{"d_expert": 64, "vocab_size": 4096, "norm_eps": 1e-06, "qk_norm": false, "tie_word_embeddings": false, "parallel_block": false, "init_std_down": 0.0, "learning_rate": 0.00938, "lr_mult_o": 4.0, "beta1": 0.9, "lr_head": 0.0106, "max_grad_norm": 2.0}
Below are experts of layer 4 (counted from 0) of a mixture-of-experts language model. Rows are named router (the router's row for the expert), gate (a neuron's input weights, with its number), up (a neuron's input weights, with its number) and show model dimensions 0-127. Each number is 200 + 40 x the weight over its row's rms, rounded and kept within 0 to 999.
After each expert's rows: a language model's description of what the expert responds to. This comes from a sample of Wikipedia text that the model never trained on.

# expert 8
router,155,136,159,171,294,261,224,104,184,281,228,243,150,173,230,225,160,207,170,243,238,182,171,226,203,119,246,207,242,118,255,190,171,240,169,218,210,250,231,210,172,223,237,214,209,281,248,258,242,184,180,152,233,276,171,141,192,211,159,150,308,206,171,154,198,187,219,242,211,155,181,264,184,156,161,192,173,233,221,210,155,142,165,177,237,180,180,243,157,159,200,133,189,121,250,223,237,211,195,192,218,127,217,176,216,155,240,225,228,179,271,203,162,179,154,198,191,232,244,204,148,189,219,204,167,210,214,198
gate0,196,227,244,182,215,307,193,207,198,272,154,158,257,269,184,202,137,207,136,250,219,174,225,155,163,188,162,199,175,193,290,230,244,168,221,209,215,217,177,200,223,200,231,200,158,236,167,191,189,233,303,245,261,166,249,199,175,203,145,249,192,231,135,276,131,184,147,214,241,220,172,241,182,265,206,134,185,279,140,187,191,181,253,206,260,164,168,192,152,228,170,196,215,134,203,233,242,238,257,252,166,207,186,146,241,190,279,230,262,252,210,234,231,197,148,200,220,181,206,195,195,204,244,157,261,264,216,182
up0,146,189,223,196,169,182,254,213,260,193,221,221,197,138,185,240,195,166,223,204,208,207,279,161,228,169,205,184,296,169,172,162,117,203,166,153,198,273,204,217,239,263,211,201,168,206,283,122,161,222,261,173,248,141,233,161,126,190,189,227,129,175,210,217,133,189,337,178,194,185,165,153,211,239,166,149,134,237,161,226,208,267,189,198,166,193,165,165,127,243,186,206,189,207,201,272,190,237,164,178,153,209,231,152,202,187,291,166,203,229,148,183,250,231,194,161,145,176,185,171,168,206,211,194,247,160,222,216
Description: Copulas and coordinators. Main-clause verbs and joiners, especially is/was after a bio subject, plus and, were, also, and sentence-final periods.

# expert 2
router,134,197,230,216,209,214,175,221,197,182,221,181,185,194,194,256,129,215,235,139,192,210,192,292,206,183,170,190,151,180,251,131,219,224,146,225,162,213,210,277,135,197,86,242,196,259,219,288,209,268,263,234,258,261,166,119,274,221,201,173,225,272,211,152,229,158,229,188,191,190,177,214,161,187,148,211,175,222,215,231,193,193,229,141,170,74,196,245,232,182,193,193,255,171,187,221,193,192,122,255,263,178,234,183,179,230,246,204,136,158,236,225,173,180,160,173,252,238,180,208,203,145,202,207,189,219,240,189
gate3,231,246,164,221,168,174,152,237,197,203,238,207,165,275,201,240,204,231,236,205,216,194,198,184,250,212,179,244,206,158,175,120,222,110,233,197,176,184,219,189,229,171,277,104,245,218,201,178,168,213,138,199,161,195,174,189,192,244,199,181,241,229,240,212,267,204,250,178,187,221,152,160,221,171,266,185,257,186,162,112,169,167,177,260,218,195,209,169,241,180,185,203,196,176,199,218,177,176,144,181,198,251,215,144,134,273,99,174,283,188,199,153,196,288,202,171,247,183,229,150,210,164,213,54,180,154,188,154
up3,131,247,222,250,209,241,188,177,212,210,234,135,134,288,204,249,275,272,132,232,217,244,141,209,181,193,165,262,170,262,236,167,203,183,199,215,165,203,201,213,256,181,233,150,224,169,143,190,101,285,161,220,163,166,177,181,183,273,208,161,218,163,194,233,246,199,221,185,245,209,157,251,261,292,252,286,224,244,165,166,205,228,224,181,194,223,232,132,195,210,202,179,182,225,276,227,200,197,242,177,185,188,278,137,229,163,157,229,237,181,202,166,216,202,176,217,173,158,177,148,151,157,210,146,211,222,145,191
Description: Capital initials, acronyms. Capital letters and name-initial pieces in acronyms and proper names, often in tables, e.g. C-R-O nationality codes, TE-Q-IP, IT-F, Sakado.

# expert 21
router,135,203,226,224,188,114,224,233,168,240,253,231,184,146,190,194,165,203,198,156,260,224,258,223,188,168,172,185,150,158,309,169,192,187,209,263,201,242,222,199,195,158,111,190,184,146,193,212,256,176,253,215,190,214,195,188,298,271,138,138,247,198,223,205,168,180,243,254,224,181,149,248,141,177,217,174,187,231,223,236,208,215,153,172,184,159,190,239,147,214,169,208,199,210,248,184,203,172,175,290,197,217,248,188,191,169,227,191,160,187,293,229,118,128,260,133,196,267,164,255,146,188,216,148,176,197,200,141
gate15,318,190,144,242,210,222,200,174,207,208,179,221,216,158,180,251,173,220,160,198,233,201,164,217,257,146,205,225,165,294,206,197,270,223,223,210,223,154,193,228,223,240,276,148,213,237,170,292,170,199,248,173,207,177,143,185,99,203,237,236,211,176,194,173,244,195,161,238,205,176,252,199,289,268,187,228,223,201,145,149,188,146,226,225,208,207,251,208,210,201,226,135,218,212,172,210,132,239,181,119,117,261,116,192,188,189,193,207,238,227,158,191,258,207,241,219,314,198,256,199,218,218,221,168,189,243,189,227
up15,251,240,131,199,205,135,189,220,253,243,171,196,169,252,174,242,205,220,202,202,167,196,175,243,99,243,232,299,149,223,264,243,237,189,248,259,249,191,186,221,219,200,107,201,236,243,232,213,234,136,219,254,180,233,124,124,185,241,151,159,247,213,170,185,209,229,280,241,201,220,180,208,169,226,166,263,240,227,177,248,219,145,139,229,225,200,229,202,150,189,182,161,151,281,249,234,179,202,203,238,151,204,198,195,227,184,224,150,184,202,241,225,163,168,288,183,233,228,257,219,164,137,165,172,159,193,264,176
Description: Table pipes, coordinate symbols. Pipe separators in sports, election and transfer tables, line breaks opening table rows, and minute or second marks in coordinates.

# expert 20
router,169,186,160,248,253,92,249,166,202,251,250,197,143,186,195,203,173,163,236,146,191,127,202,215,206,126,152,190,200,120,222,168,169,208,206,236,193,174,212,230,166,220,191,207,245,191,229,199,190,236,208,278,285,235,159,208,238,187,182,169,196,224,157,157,226,122,189,266,173,176,213,210,206,156,157,196,208,263,130,199,200,270,157,152,264,189,194,203,174,106,241,147,267,224,253,235,207,234,210,199,240,198,197,102,229,148,170,205,165,196,219,179,136,139,186,196,206,216,238,207,130,212,273,197,225,266,253,251
gate12,189,191,176,184,175,152,288,199,250,183,209,146,150,188,263,157,184,147,126,176,325,245,199,170,222,94,229,243,278,190,204,266,212,232,235,233,289,157,166,142,149,266,233,230,240,175,173,187,210,204,238,260,196,181,222,193,227,206,135,170,217,222,253,213,218,215,212,134,251,185,195,152,207,173,179,204,207,169,213,238,224,231,160,245,186,242,199,195,193,178,131,241,238,191,201,167,190,120,211,155,161,161,217,265,233,219,166,263,200,243,234,200,160,158,276,188,199,246,135,206,169,178,206,165,171,229,259,218
up12,201,112,144,207,126,219,209,182,151,199,224,176,155,221,205,197,148,173,194,107,237,150,194,236,183,154,175,240,273,186,246,243,152,167,151,203,191,151,208,170,174,205,222,188,185,202,124,162,185,213,173,199,211,237,189,170,240,156,221,99,184,225,117,168,230,200,125,250,282,176,223,290,215,163,248,144,199,214,227,239,147,129,216,223,168,179,220,246,253,244,218,170,246,232,171,171,131,195,254,232,215,238,208,185,220,201,156,239,186,197,214,209,208,289,212,210,226,157,237,164,135,190,221,168,139,132,254,151
Description: Noun-phrase starts, prefixes. "the" and word-opening prefixes right after prepositions or articles, e.g. un-bound, un-it, sub, ag-ricultural, short-term.

# expert 13
router,128,191,210,214,188,136,157,175,184,234,267,220,152,174,160,223,215,197,209,167,248,188,205,270,183,171,166,144,111,204,271,144,173,230,223,177,187,279,239,243,164,213,153,188,178,218,178,219,226,207,270,261,227,217,135,197,242,256,186,172,231,186,209,253,179,182,259,221,215,162,165,264,150,147,186,261,210,265,132,246,228,222,199,146,194,177,138,218,120,182,158,149,217,163,246,214,221,211,175,225,228,209,262,207,207,100,289,175,177,153,254,217,164,184,228,148,229,235,207,241,149,265,200,172,175,194,263,184
gate6,196,134,199,196,119,230,181,160,240,243,167,230,236,193,267,172,152,191,218,169,173,268,160,197,161,174,191,235,160,249,186,197,188,182,180,147,176,244,207,253,312,143,204,140,222,257,149,239,210,247,230,148,201,187,198,196,209,200,277,217,229,125,155,148,160,214,208,146,180,188,164,199,298,266,212,221,193,248,164,220,220,266,185,190,167,172,172,182,97,204,117,151,275,193,255,212,193,198,164,228,128,166,186,170,213,144,181,217,181,226,221,265,194,228,191,144,260,157,204,220,187,181,145,221,146,235,242,201
up6,185,195,141,199,238,172,188,171,286,206,127,215,157,162,185,210,246,201,203,182,197,274,241,234,209,211,241,196,257,156,184,274,191,207,238,197,235,257,229,227,142,198,166,241,188,212,220,237,155,241,181,253,139,181,155,222,188,188,206,293,180,206,227,191,187,223,190,198,233,208,225,190,178,88,238,238,254,202,235,158,317,140,173,212,220,218,282,203,215,219,250,162,250,215,157,248,198,236,241,181,269,224,199,97,180,235,208,194,189,213,104,213,138,168,170,210,232,161,212,232,276,161,235,246,192,235,247,245
Description: Table cells with numbers. Pipe separators and number pieces inside election and sports results tables, plus dashes, minus signs, $ and degree signs.

# expert 4
router,180,169,171,236,228,169,199,146,145,113,201,242,136,230,261,246,186,187,228,241,244,141,191,223,175,206,228,234,180,144,228,150,204,217,205,272,133,297,278,210,171,242,200,249,161,236,273,233,254,228,220,178,234,231,200,181,182,244,198,167,280,199,193,176,232,210,289,223,201,161,169,235,165,149,164,264,195,225,167,200,179,245,181,234,211,101,190,230,213,174,154,177,227,184,248,198,262,230,239,185,204,194,221,207,260,143,250,200,220,234,136,179,173,190,97,202,162,160,221,287,185,166,262,231,196,208,203,178
gate6,276,116,181,197,155,204,189,143,252,144,200,277,198,199,207,248,217,177,236,171,174,262,177,174,175,196,183,303,208,257,166,137,232,175,223,174,190,176,192,237,223,210,208,232,246,225,186,215,247,235,214,135,205,246,164,207,160,163,203,245,237,179,218,170,144,261,142,177,68,190,151,176,195,227,186,219,127,173,169,310,238,214,210,119,246,226,192,210,113,228,179,164,135,152,264,157,173,217,188,223,141,209,165,243,212,220,190,141,239,204,207,221,210,205,221,172,213,204,222,173,175,267,140,214,205,230,202,241
up6,189,261,272,217,168,273,198,146,150,196,161,150,222,184,185,232,196,170,131,185,240,189,220,265,140,237,247,187,150,165,227,230,128,155,230,158,296,188,171,172,176,173,162,195,215,166,220,202,128,187,249,175,225,193,242,241,192,214,239,196,215,206,164,275,254,151,205,239,256,232,217,200,228,197,193,172,202,189,222,183,200,178,209,280,175,200,204,174,206,278,203,164,238,284,202,278,152,261,155,252,281,221,171,174,200,153,243,252,174,184,98,179,180,216,153,271,117,220,161,174,227,192,218,243,190,214,183,254
Description: Clause-linking function words. Conjunctions, relatives and auxiliaries opening a clause in narrative prose, e.g. as in "as he passed", that, which, had, to before verbs.

# expert 15
router,176,144,154,208,208,170,231,176,177,218,252,206,157,229,219,221,136,161,280,135,251,157,218,191,146,100,119,214,135,139,249,151,197,157,221,194,189,201,252,210,203,163,125,194,245,196,219,207,203,248,224,228,282,234,188,190,219,241,127,190,227,225,231,178,233,198,221,252,189,199,188,213,204,177,209,216,158,208,179,187,239,243,161,199,209,184,210,200,140,123,196,207,243,132,259,207,257,252,232,182,206,171,178,124,233,108,223,125,157,192,178,271,214,204,174,145,182,211,244,200,103,239,248,198,145,275,204,204
gate10,135,261,236,186,150,131,187,190,187,245,91,181,184,214,172,233,187,267,204,269,212,156,172,189,223,184,230,222,261,165,198,241,246,236,243,255,282,186,180,202,194,256,282,149,206,214,163,217,160,184,184,197,181,219,163,189,176,180,190,219,232,173,149,145,176,186,264,224,200,296,225,182,242,207,187,196,188,278,234,181,108,146,261,207,224,174,213,209,158,207,206,214,138,228,187,172,160,188,205,195,224,203,137,252,241,201,265,203,155,213,232,165,155,228,279,221,162,157,204,92,163,120,166,217,239,229,242,205
up10,204,162,195,198,222,187,128,258,215,237,212,170,239,196,217,218,124,240,147,160,164,173,198,219,294,259,201,131,175,271,149,217,169,144,240,126,218,204,217,211,225,158,200,269,242,211,216,291,228,163,244,165,206,228,185,222,203,160,176,233,118,195,252,215,171,197,205,119,233,208,151,221,156,196,242,224,239,139,222,188,190,178,178,208,192,190,270,137,221,208,237,255,211,164,152,170,224,179,145,200,177,123,210,220,227,175,207,135,175,180,189,213,226,115,242,217,236,142,293,210,251,224,241,246,232,117,205,146
Description: Determiners and ordinal endings. The, his, their, numerals and ordinal suffixes like fif(th), 21(st) beginning a noun phrase, before words like first, total.

# expert 6
router,184,144,203,214,232,170,230,205,204,187,218,227,180,257,240,233,160,174,285,158,185,174,202,224,211,149,102,174,206,183,251,225,125,184,138,168,126,244,235,228,199,146,135,222,261,188,201,267,221,253,205,235,209,225,223,167,227,185,205,142,177,225,188,220,321,206,215,255,202,146,178,249,214,180,200,223,121,208,142,248,212,241,223,110,140,205,205,228,166,187,243,181,272,171,195,188,258,178,162,253,313,184,244,169,167,183,199,173,205,121,195,230,204,207,193,203,185,216,194,199,181,141,212,134,128,221,234,240
gate6,235,150,271,173,179,257,222,185,229,211,177,288,291,206,297,186,163,74,173,185,129,159,188,182,218,187,199,228,214,252,233,273,275,172,193,192,222,157,239,203,271,217,173,144,237,217,179,196,158,215,187,217,253,145,139,185,143,206,162,159,244,191,226,176,109,220,202,213,208,191,188,217,229,179,189,248,158,255,227,180,258,215,166,216,227,215,192,220,124,174,177,160,199,282,225,236,183,196,236,225,148,174,130,193,182,176,113,151,182,186,198,242,177,196,154,167,194,196,224,186,200,239,182,203,138,249,245,251
up6,237,156,211,201,197,180,221,196,230,163,136,137,284,274,137,149,226,256,190,234,240,294,233,177,116,235,232,164,221,114,245,169,214,195,226,227,213,227,250,250,213,198,194,205,164,143,162,287,176,157,242,210,160,210,246,168,168,155,223,223,145,231,164,200,228,153,240,216,206,156,221,229,191,186,173,205,209,203,191,141,179,169,212,195,148,153,207,116,237,174,219,192,299,247,225,241,196,173,206,169,244,220,146,136,216,278,200,212,138,210,160,184,137,188,160,193,220,150,217,238,234,215,152,254,238,246,223,270
Description: Word-initial consonant pieces. First piece of a word, usually a consonant or cluster after an article or table bar, e.g. v-ault, In-v-aders, b-ottle, St, Ch.

# expert 11
router,176,227,180,222,252,223,236,214,195,184,213,220,165,166,175,222,165,201,251,236,225,233,157,233,243,176,196,156,138,197,278,193,229,170,170,257,147,214,220,261,178,190,193,176,252,255,241,231,255,252,234,249,233,208,191,173,220,189,248,193,277,270,279,218,254,179,193,218,173,122,200,255,154,200,194,279,210,227,214,241,181,158,191,130,166,92,182,173,145,181,177,209,221,130,210,246,215,197,220,216,214,171,303,153,170,136,241,226,223,141,226,260,206,243,164,247,134,237,204,285,189,133,181,196,197,259,194,176
gate3,163,252,184,237,215,178,248,245,166,199,232,237,192,203,233,171,123,239,255,191,239,185,176,289,244,230,223,298,191,236,168,157,199,206,182,200,226,199,247,181,258,109,218,202,226,205,168,189,195,225,137,191,104,239,190,222,164,168,206,203,215,203,213,270,244,195,230,208,267,198,133,201,201,171,198,217,236,150,161,168,113,202,212,185,150,210,182,148,220,240,222,237,258,195,226,181,236,167,190,164,124,184,245,139,234,264,90,185,210,286,195,111,147,217,211,169,148,212,191,204,186,186,118,141,204,184,237,199
up3,127,192,167,232,180,236,256,191,189,164,184,225,191,223,207,204,231,223,183,217,185,183,119,135,155,238,160,188,245,214,198,193,233,112,192,288,157,226,194,237,197,153,236,185,272,218,163,161,175,219,249,193,164,223,156,179,146,227,229,225,228,222,175,216,207,176,205,185,251,177,177,221,254,199,218,239,229,225,207,213,255,124,193,219,223,257,227,184,217,196,254,183,227,117,238,185,212,102,167,202,181,217,234,199,154,187,176,164,277,193,243,221,185,243,99,136,27,213,216,145,160,150,202,231,186,244,236,195
Description: Apostrophes, quotes, name starts. Apostrophes and quote marks as in Don't or O'Conor, initials like J., and name pieces such as Mc, John, W(agner).

# expert 18
router,184,195,237,222,210,154,206,210,127,222,224,271,202,207,249,281,145,201,250,165,218,277,283,239,258,177,208,214,152,179,196,159,165,166,161,206,172,262,219,232,170,159,154,177,235,227,242,190,262,270,218,251,230,265,171,167,245,182,175,220,199,251,272,169,210,176,256,239,114,186,221,278,158,138,171,216,198,249,231,162,209,211,188,193,171,160,183,215,178,166,157,223,184,121,260,258,299,200,263,159,190,196,226,219,227,164,191,194,193,152,240,272,226,192,155,152,159,231,198,238,164,200,246,178,142,223,260,199
gate10,117,267,211,210,204,159,258,198,217,197,82,139,189,164,244,221,214,214,193,202,227,199,97,173,266,213,237,210,237,161,242,220,267,211,230,212,235,153,231,177,229,195,266,196,167,148,120,197,186,209,255,235,185,146,157,184,268,191,86,172,189,156,176,231,191,252,217,180,212,260,194,182,259,204,282,216,176,188,179,167,130,220,144,191,226,191,198,222,148,241,213,188,155,252,142,191,195,232,274,228,188,198,170,223,177,160,213,156,223,131,143,195,237,243,155,259,166,179,127,219,208,182,197,157,213,192,232,172
up10,225,172,175,185,237,238,166,237,185,150,263,117,171,226,175,250,238,249,178,174,184,170,227,196,193,188,191,225,158,259,219,219,219,227,140,181,225,163,210,185,223,206,139,259,227,215,167,246,213,238,184,111,224,246,198,240,168,189,203,320,157,136,201,284,167,225,221,242,243,206,70,202,183,207,203,138,259,161,202,161,209,179,237,177,281,258,306,186,244,214,176,229,224,188,248,212,210,214,168,236,203,174,173,185,223,160,230,180,218,186,204,208,177,157,239,173,182,150,150,239,232,173,179,227,275,221,100,181
Description: Determiners and blank cells. Articles, possessives and number words beginning noun phrases, plus empty table cells, e.g. a, A, his, their, two.

# expert 16
router,199,247,185,300,193,155,221,211,150,166,229,192,150,265,296,202,161,154,222,262,246,240,163,265,139,247,212,248,219,210,212,214,229,225,223,318,138,161,250,199,200,234,207,231,204,217,258,214,244,192,229,200,221,253,124,151,203,139,167,161,248,270,231,152,174,163,262,203,199,169,192,232,203,169,229,219,183,198,169,193,175,215,204,208,102,195,153,236,202,174,178,199,176,219,241,212,213,167,122,182,272,213,273,193,319,179,222,166,148,203,217,225,234,199,157,196,220,178,255,235,169,226,195,239,180,224,247,210
gate3,183,193,152,240,185,201,328,182,188,161,215,262,102,185,188,181,147,198,207,188,214,196,163,176,173,183,244,236,276,257,209,151,218,193,141,229,198,142,247,211,216,183,268,263,265,181,220,151,179,235,177,182,182,249,181,134,262,220,184,214,218,162,212,244,290,310,267,197,184,180,216,102,230,144,198,196,196,184,201,165,229,219,211,169,163,236,195,231,249,208,208,191,200,196,173,195,223,239,179,166,215,149,217,181,167,266,141,214,255,219,222,167,242,239,183,156,238,185,204,124,178,205,137,108,249,209,227,230
up3,226,168,199,193,197,287,217,190,244,190,191,233,172,252,240,243,232,112,129,220,210,217,122,223,212,167,198,274,154,241,259,169,201,212,125,207,97,219,173,126,138,204,231,186,264,199,177,140,163,174,184,177,196,217,198,189,201,256,182,203,242,179,222,192,228,205,243,143,153,199,170,203,186,289,227,259,162,204,173,238,185,244,195,184,169,206,242,177,174,139,150,130,248,190,210,173,283,134,240,253,203,205,211,165,166,126,189,170,198,208,143,145,240,254,140,186,223,225,209,126,231,118,167,210,219,178,237,193
Description: Prepositions. Prepositions following verbs or nouns, e.g. endemic to, Master of, from, with, during, including.

# expert 17
router,134,153,177,227,218,208,225,119,150,148,271,168,171,277,256,256,172,154,217,209,218,260,227,202,178,196,147,216,171,196,224,200,155,209,165,237,164,216,182,263,208,112,193,244,152,318,204,263,192,220,294,257,206,206,185,213,255,228,186,143,197,224,231,195,219,190,217,207,193,166,178,219,177,201,187,151,182,228,217,242,186,232,128,185,179,222,199,220,169,148,279,216,289,234,194,202,213,249,147,296,229,170,190,200,215,203,195,224,249,184,254,174,112,146,219,176,200,208,198,205,193,143,238,136,138,234,161,254
gate0,230,185,182,182,250,207,185,275,159,230,162,165,185,266,214,217,229,202,202,229,154,197,244,245,157,163,181,225,180,248,303,202,211,214,192,176,218,138,192,230,126,120,174,144,208,276,194,159,159,229,158,138,243,197,283,210,173,184,213,277,263,213,184,166,231,242,165,217,224,175,225,255,239,207,218,210,205,241,195,175,185,203,288,224,210,92,186,253,184,132,166,212,185,150,174,195,198,217,224,247,126,250,121,205,180,190,239,299,170,222,217,214,202,187,130,178,264,178,232,223,150,201,194,166,172,266,221,166
up0,144,156,240,160,190,222,232,176,237,214,203,181,171,264,116,189,193,201,213,235,169,224,207,158,197,211,196,167,87,213,156,222,172,196,191,206,271,197,297,211,186,178,177,210,210,253,233,183,210,214,153,198,163,286,129,127,174,257,192,215,121,159,263,237,211,265,162,137,222,182,172,187,228,208,286,187,205,210,205,251,280,244,204,152,185,187,175,159,201,195,147,187,153,253,207,216,233,265,202,245,121,227,246,168,179,211,222,198,180,204,244,137,223,222,214,191,206,198,189,201,80,234,116,201,221,169,264,209
Description: Mid-word pieces. Interior pieces of longer words after their first piece, such as incap(ac)itate, bankrupt(c)y, res(c)ued, For(ce).

# expert 14
router,214,178,254,273,239,150,160,210,151,175,252,210,126,181,203,301,116,138,196,198,214,235,244,209,172,155,196,204,197,206,227,207,223,154,176,188,126,210,220,225,141,159,218,191,182,297,169,261,227,193,211,263,268,203,209,201,243,199,182,136,220,225,295,215,201,176,215,172,127,126,200,225,192,200,136,237,179,224,207,267,92,249,123,123,176,179,205,199,251,210,243,190,265,181,208,259,221,246,169,227,210,211,227,124,198,227,217,157,172,204,220,197,168,152,174,155,197,186,193,189,182,151,264,164,173,209,213,198
gate0,229,258,234,269,194,273,170,232,193,139,197,167,211,266,255,157,250,148,201,242,196,219,209,163,221,165,176,234,220,179,279,217,213,170,123,200,223,166,195,202,147,182,171,140,179,258,198,178,205,263,147,146,268,180,236,187,126,146,109,209,270,179,201,175,227,240,158,140,232,199,274,187,179,185,236,160,150,165,206,170,118,162,255,160,221,123,190,223,186,163,184,180,215,169,192,226,211,196,159,252,126,199,172,207,210,223,261,265,198,225,152,193,244,225,185,168,241,122,229,241,175,250,200,238,165,219,217,130
up0,122,231,244,166,105,249,153,247,206,227,232,229,170,155,138,166,182,168,235,185,191,213,197,174,179,167,193,101,195,189,195,200,144,192,142,161,162,257,236,185,247,222,226,137,187,184,254,216,182,257,200,217,211,254,229,179,168,139,203,275,111,144,252,221,239,246,264,163,188,229,177,185,203,180,215,178,202,192,206,237,218,205,154,230,144,198,85,190,132,213,200,186,161,244,222,205,233,284,156,190,125,195,200,184,178,257,236,163,172,199,222,191,202,274,228,167,153,189,164,211,185,244,161,182,229,134,246,119
Description: Foreign name interiors. Inner letter pieces of non-English or accented personal and place names, e.g. Alexand-r-u, Selk-ir-k, Kom-al, Ig-n-acio.

# expert 10
router,190,138,243,257,226,155,167,174,180,202,212,280,213,251,222,215,124,137,210,198,225,220,179,217,171,176,226,228,138,186,267,198,209,182,170,247,149,212,243,216,151,204,130,177,223,253,264,248,238,218,217,232,217,221,155,157,258,197,114,202,266,247,219,204,212,203,269,224,118,148,185,232,131,187,188,190,184,208,154,192,197,190,156,135,150,95,193,226,179,179,214,167,210,108,235,248,260,269,170,205,217,198,247,196,227,188,210,190,161,160,198,213,214,168,167,149,164,293,193,168,181,165,242,218,205,294,173,153
gate4,186,170,182,169,225,218,175,165,208,173,131,225,149,239,171,140,197,271,188,138,174,137,196,218,173,101,162,149,219,199,227,195,199,236,223,179,220,203,175,217,127,218,141,225,205,162,131,158,203,162,258,243,228,205,223,238,196,237,213,219,198,298,221,237,261,223,241,211,209,194,245,185,138,220,161,185,174,230,213,159,96,159,171,266,202,309,189,177,230,160,202,147,160,207,228,166,162,218,273,197,147,215,182,180,175,267,232,245,236,155,247,272,299,264,188,225,191,207,212,222,164,206,232,180,217,166,140,232
up4,256,237,217,165,192,188,161,170,209,198,146,225,260,209,194,233,219,169,239,198,206,168,183,212,220,172,181,238,133,222,160,202,170,197,177,275,197,184,195,314,177,156,184,264,165,202,155,223,258,241,204,257,193,217,128,167,200,243,150,170,185,210,197,224,189,223,245,178,221,218,234,256,175,149,167,120,195,214,192,219,197,156,190,252,230,248,191,253,237,155,211,178,149,126,177,256,235,234,217,145,265,153,89,112,198,218,243,263,168,262,200,239,173,160,219,225,154,240,126,211,272,181,150,178,203,288,165,174
Description: Word-final name pieces. Final piece of a word with trailing space, mostly ending first names or surnames in tables and credits, e.g. Clif-f, R-ich, Nath-an, Willi-ams.

# expert 7
router,171,102,205,197,222,198,264,156,179,195,236,264,172,187,244,292,177,178,154,214,296,241,225,226,194,170,203,122,227,124,225,107,143,208,191,267,205,239,213,182,208,236,221,177,202,243,221,197,215,214,204,167,215,210,169,174,196,281,129,135,271,195,250,158,227,168,244,218,167,147,201,266,154,164,205,222,149,213,191,213,207,206,220,190,219,229,167,226,182,216,172,228,181,227,235,232,221,147,203,284,170,172,193,173,232,202,276,216,233,135,262,282,218,199,143,145,136,228,244,248,160,167,179,261,161,175,178,204
gate12,135,188,284,88,143,209,178,163,221,221,164,221,116,117,268,187,180,155,171,178,251,236,198,170,162,200,262,187,245,196,177,223,244,209,177,248,262,147,170,186,131,216,197,230,231,206,273,168,242,160,267,189,146,197,211,243,166,169,191,180,194,215,201,165,223,299,193,197,265,220,197,272,158,213,168,228,199,176,177,183,225,234,196,204,221,236,168,113,190,206,164,212,132,108,168,248,191,213,205,157,185,224,168,213,161,126,148,217,262,183,228,207,154,183,249,207,195,225,171,244,187,209,155,177,166,282,219,178
up12,232,158,167,227,198,170,264,199,149,215,181,174,173,269,203,212,230,258,207,176,227,155,206,178,145,168,229,256,232,204,169,213,112,198,154,238,185,150,164,199,309,179,264,206,217,223,209,203,111,172,212,166,211,154,142,182,243,206,195,182,204,165,182,251,169,263,144,220,172,120,150,165,239,208,183,175,154,254,157,281,195,212,286,245,165,213,172,199,159,229,200,250,232,181,240,163,217,196,231,170,132,193,202,162,205,211,231,107,230,222,236,211,162,220,233,238,211,177,176,165,139,146,203,85,137,195,268,188
Description: Clause-joining commas and conjunctions. Commas, and, but, which, who and opening parentheses that join clauses or list items in running prose.

# expert 12
router,148,234,239,210,208,175,224,190,164,191,243,187,177,246,246,227,175,169,245,195,201,136,286,207,142,245,145,179,196,174,230,174,106,197,178,219,168,224,269,230,221,232,201,142,261,192,241,234,185,211,195,258,178,238,190,193,248,202,92,186,203,248,158,184,297,197,264,252,128,189,219,215,161,203,229,234,112,214,185,276,216,215,170,165,166,181,121,231,142,201,189,154,173,147,266,209,216,240,172,258,233,199,205,161,305,190,231,257,175,188,200,188,175,200,181,159,211,262,212,177,155,245,275,206,191,248,206,167
gate0,179,229,169,176,282,249,193,238,237,236,200,170,233,243,107,205,179,142,168,249,206,216,193,231,265,208,136,164,250,138,259,215,153,233,167,182,186,189,179,157,185,161,212,207,183,237,229,255,159,173,193,171,246,161,260,256,148,151,194,252,194,222,134,218,208,277,220,160,196,247,246,253,220,214,193,206,188,211,182,145,232,206,226,197,225,109,170,232,185,210,240,119,140,162,271,160,223,195,139,325,179,192,209,205,181,231,223,252,240,146,221,145,249,247,148,253,175,202,230,217,179,249,237,226,163,229,168,229
up0,124,188,241,116,181,199,227,192,192,240,186,186,149,237,193,179,186,278,170,236,189,180,205,170,221,192,234,193,206,155,152,230,219,211,205,145,217,179,270,287,182,197,214,177,169,166,229,226,205,227,219,289,189,275,222,195,185,167,178,235,124,144,222,203,187,216,237,218,144,205,165,178,140,195,151,203,157,267,206,167,254,193,156,217,205,191,174,159,84,237,195,228,185,204,119,211,196,188,242,270,111,163,230,238,178,213,194,158,134,224,201,195,200,258,202,203,91,200,169,126,98,162,162,185,243,147,183,190
Description: Institutional nouns, years. Head nouns of organization and event names and year prefixes, e.g. University, League, Party, Championships, film, season, 201.

# expert 19
router,198,239,165,221,221,194,245,190,85,229,218,279,156,159,211,201,191,222,197,172,211,239,218,196,173,223,105,159,158,204,257,204,175,139,138,275,166,220,224,208,252,191,149,223,295,177,256,194,227,171,210,205,179,201,132,141,261,227,129,196,235,228,216,139,141,137,194,213,215,146,121,225,201,130,234,231,183,198,192,267,166,246,193,178,134,125,167,217,213,224,151,227,199,243,256,175,186,188,174,270,177,184,259,134,212,173,206,143,183,181,231,267,165,155,214,207,201,186,225,212,190,132,214,201,156,233,247,182
gate15,267,235,221,201,203,199,166,194,241,180,218,210,245,211,132,186,180,212,168,190,179,172,209,189,278,189,237,260,206,214,112,211,234,221,142,242,237,209,193,246,184,185,241,221,261,137,242,190,235,243,173,150,158,211,225,179,129,193,211,175,257,215,201,239,163,198,176,265,199,226,180,325,326,228,159,234,242,153,232,122,254,147,173,207,171,237,215,212,167,209,237,218,249,264,233,201,219,220,188,225,167,175,170,178,210,181,212,186,220,228,222,202,233,163,268,230,203,295,270,171,96,205,175,226,206,155,277,186
up15,153,260,167,266,201,250,232,213,187,306,119,157,183,226,237,213,249,174,247,277,176,246,142,180,121,266,94,240,131,228,178,211,252,168,188,235,219,163,116,177,198,227,149,179,135,245,229,201,253,176,167,202,180,202,196,174,155,213,109,211,213,215,227,159,225,185,192,209,211,122,149,204,183,223,184,230,226,183,193,176,167,204,174,215,157,213,260,189,165,172,192,147,163,216,280,287,234,168,192,164,213,222,206,138,227,252,204,213,140,194,225,239,177,228,232,237,166,211,171,226,223,181,121,176,158,193,178,198
Description: Line breaks ending entries. Line breaks and sentence-final periods closing an infobox field, paragraph or article, usually before a heading or new list item.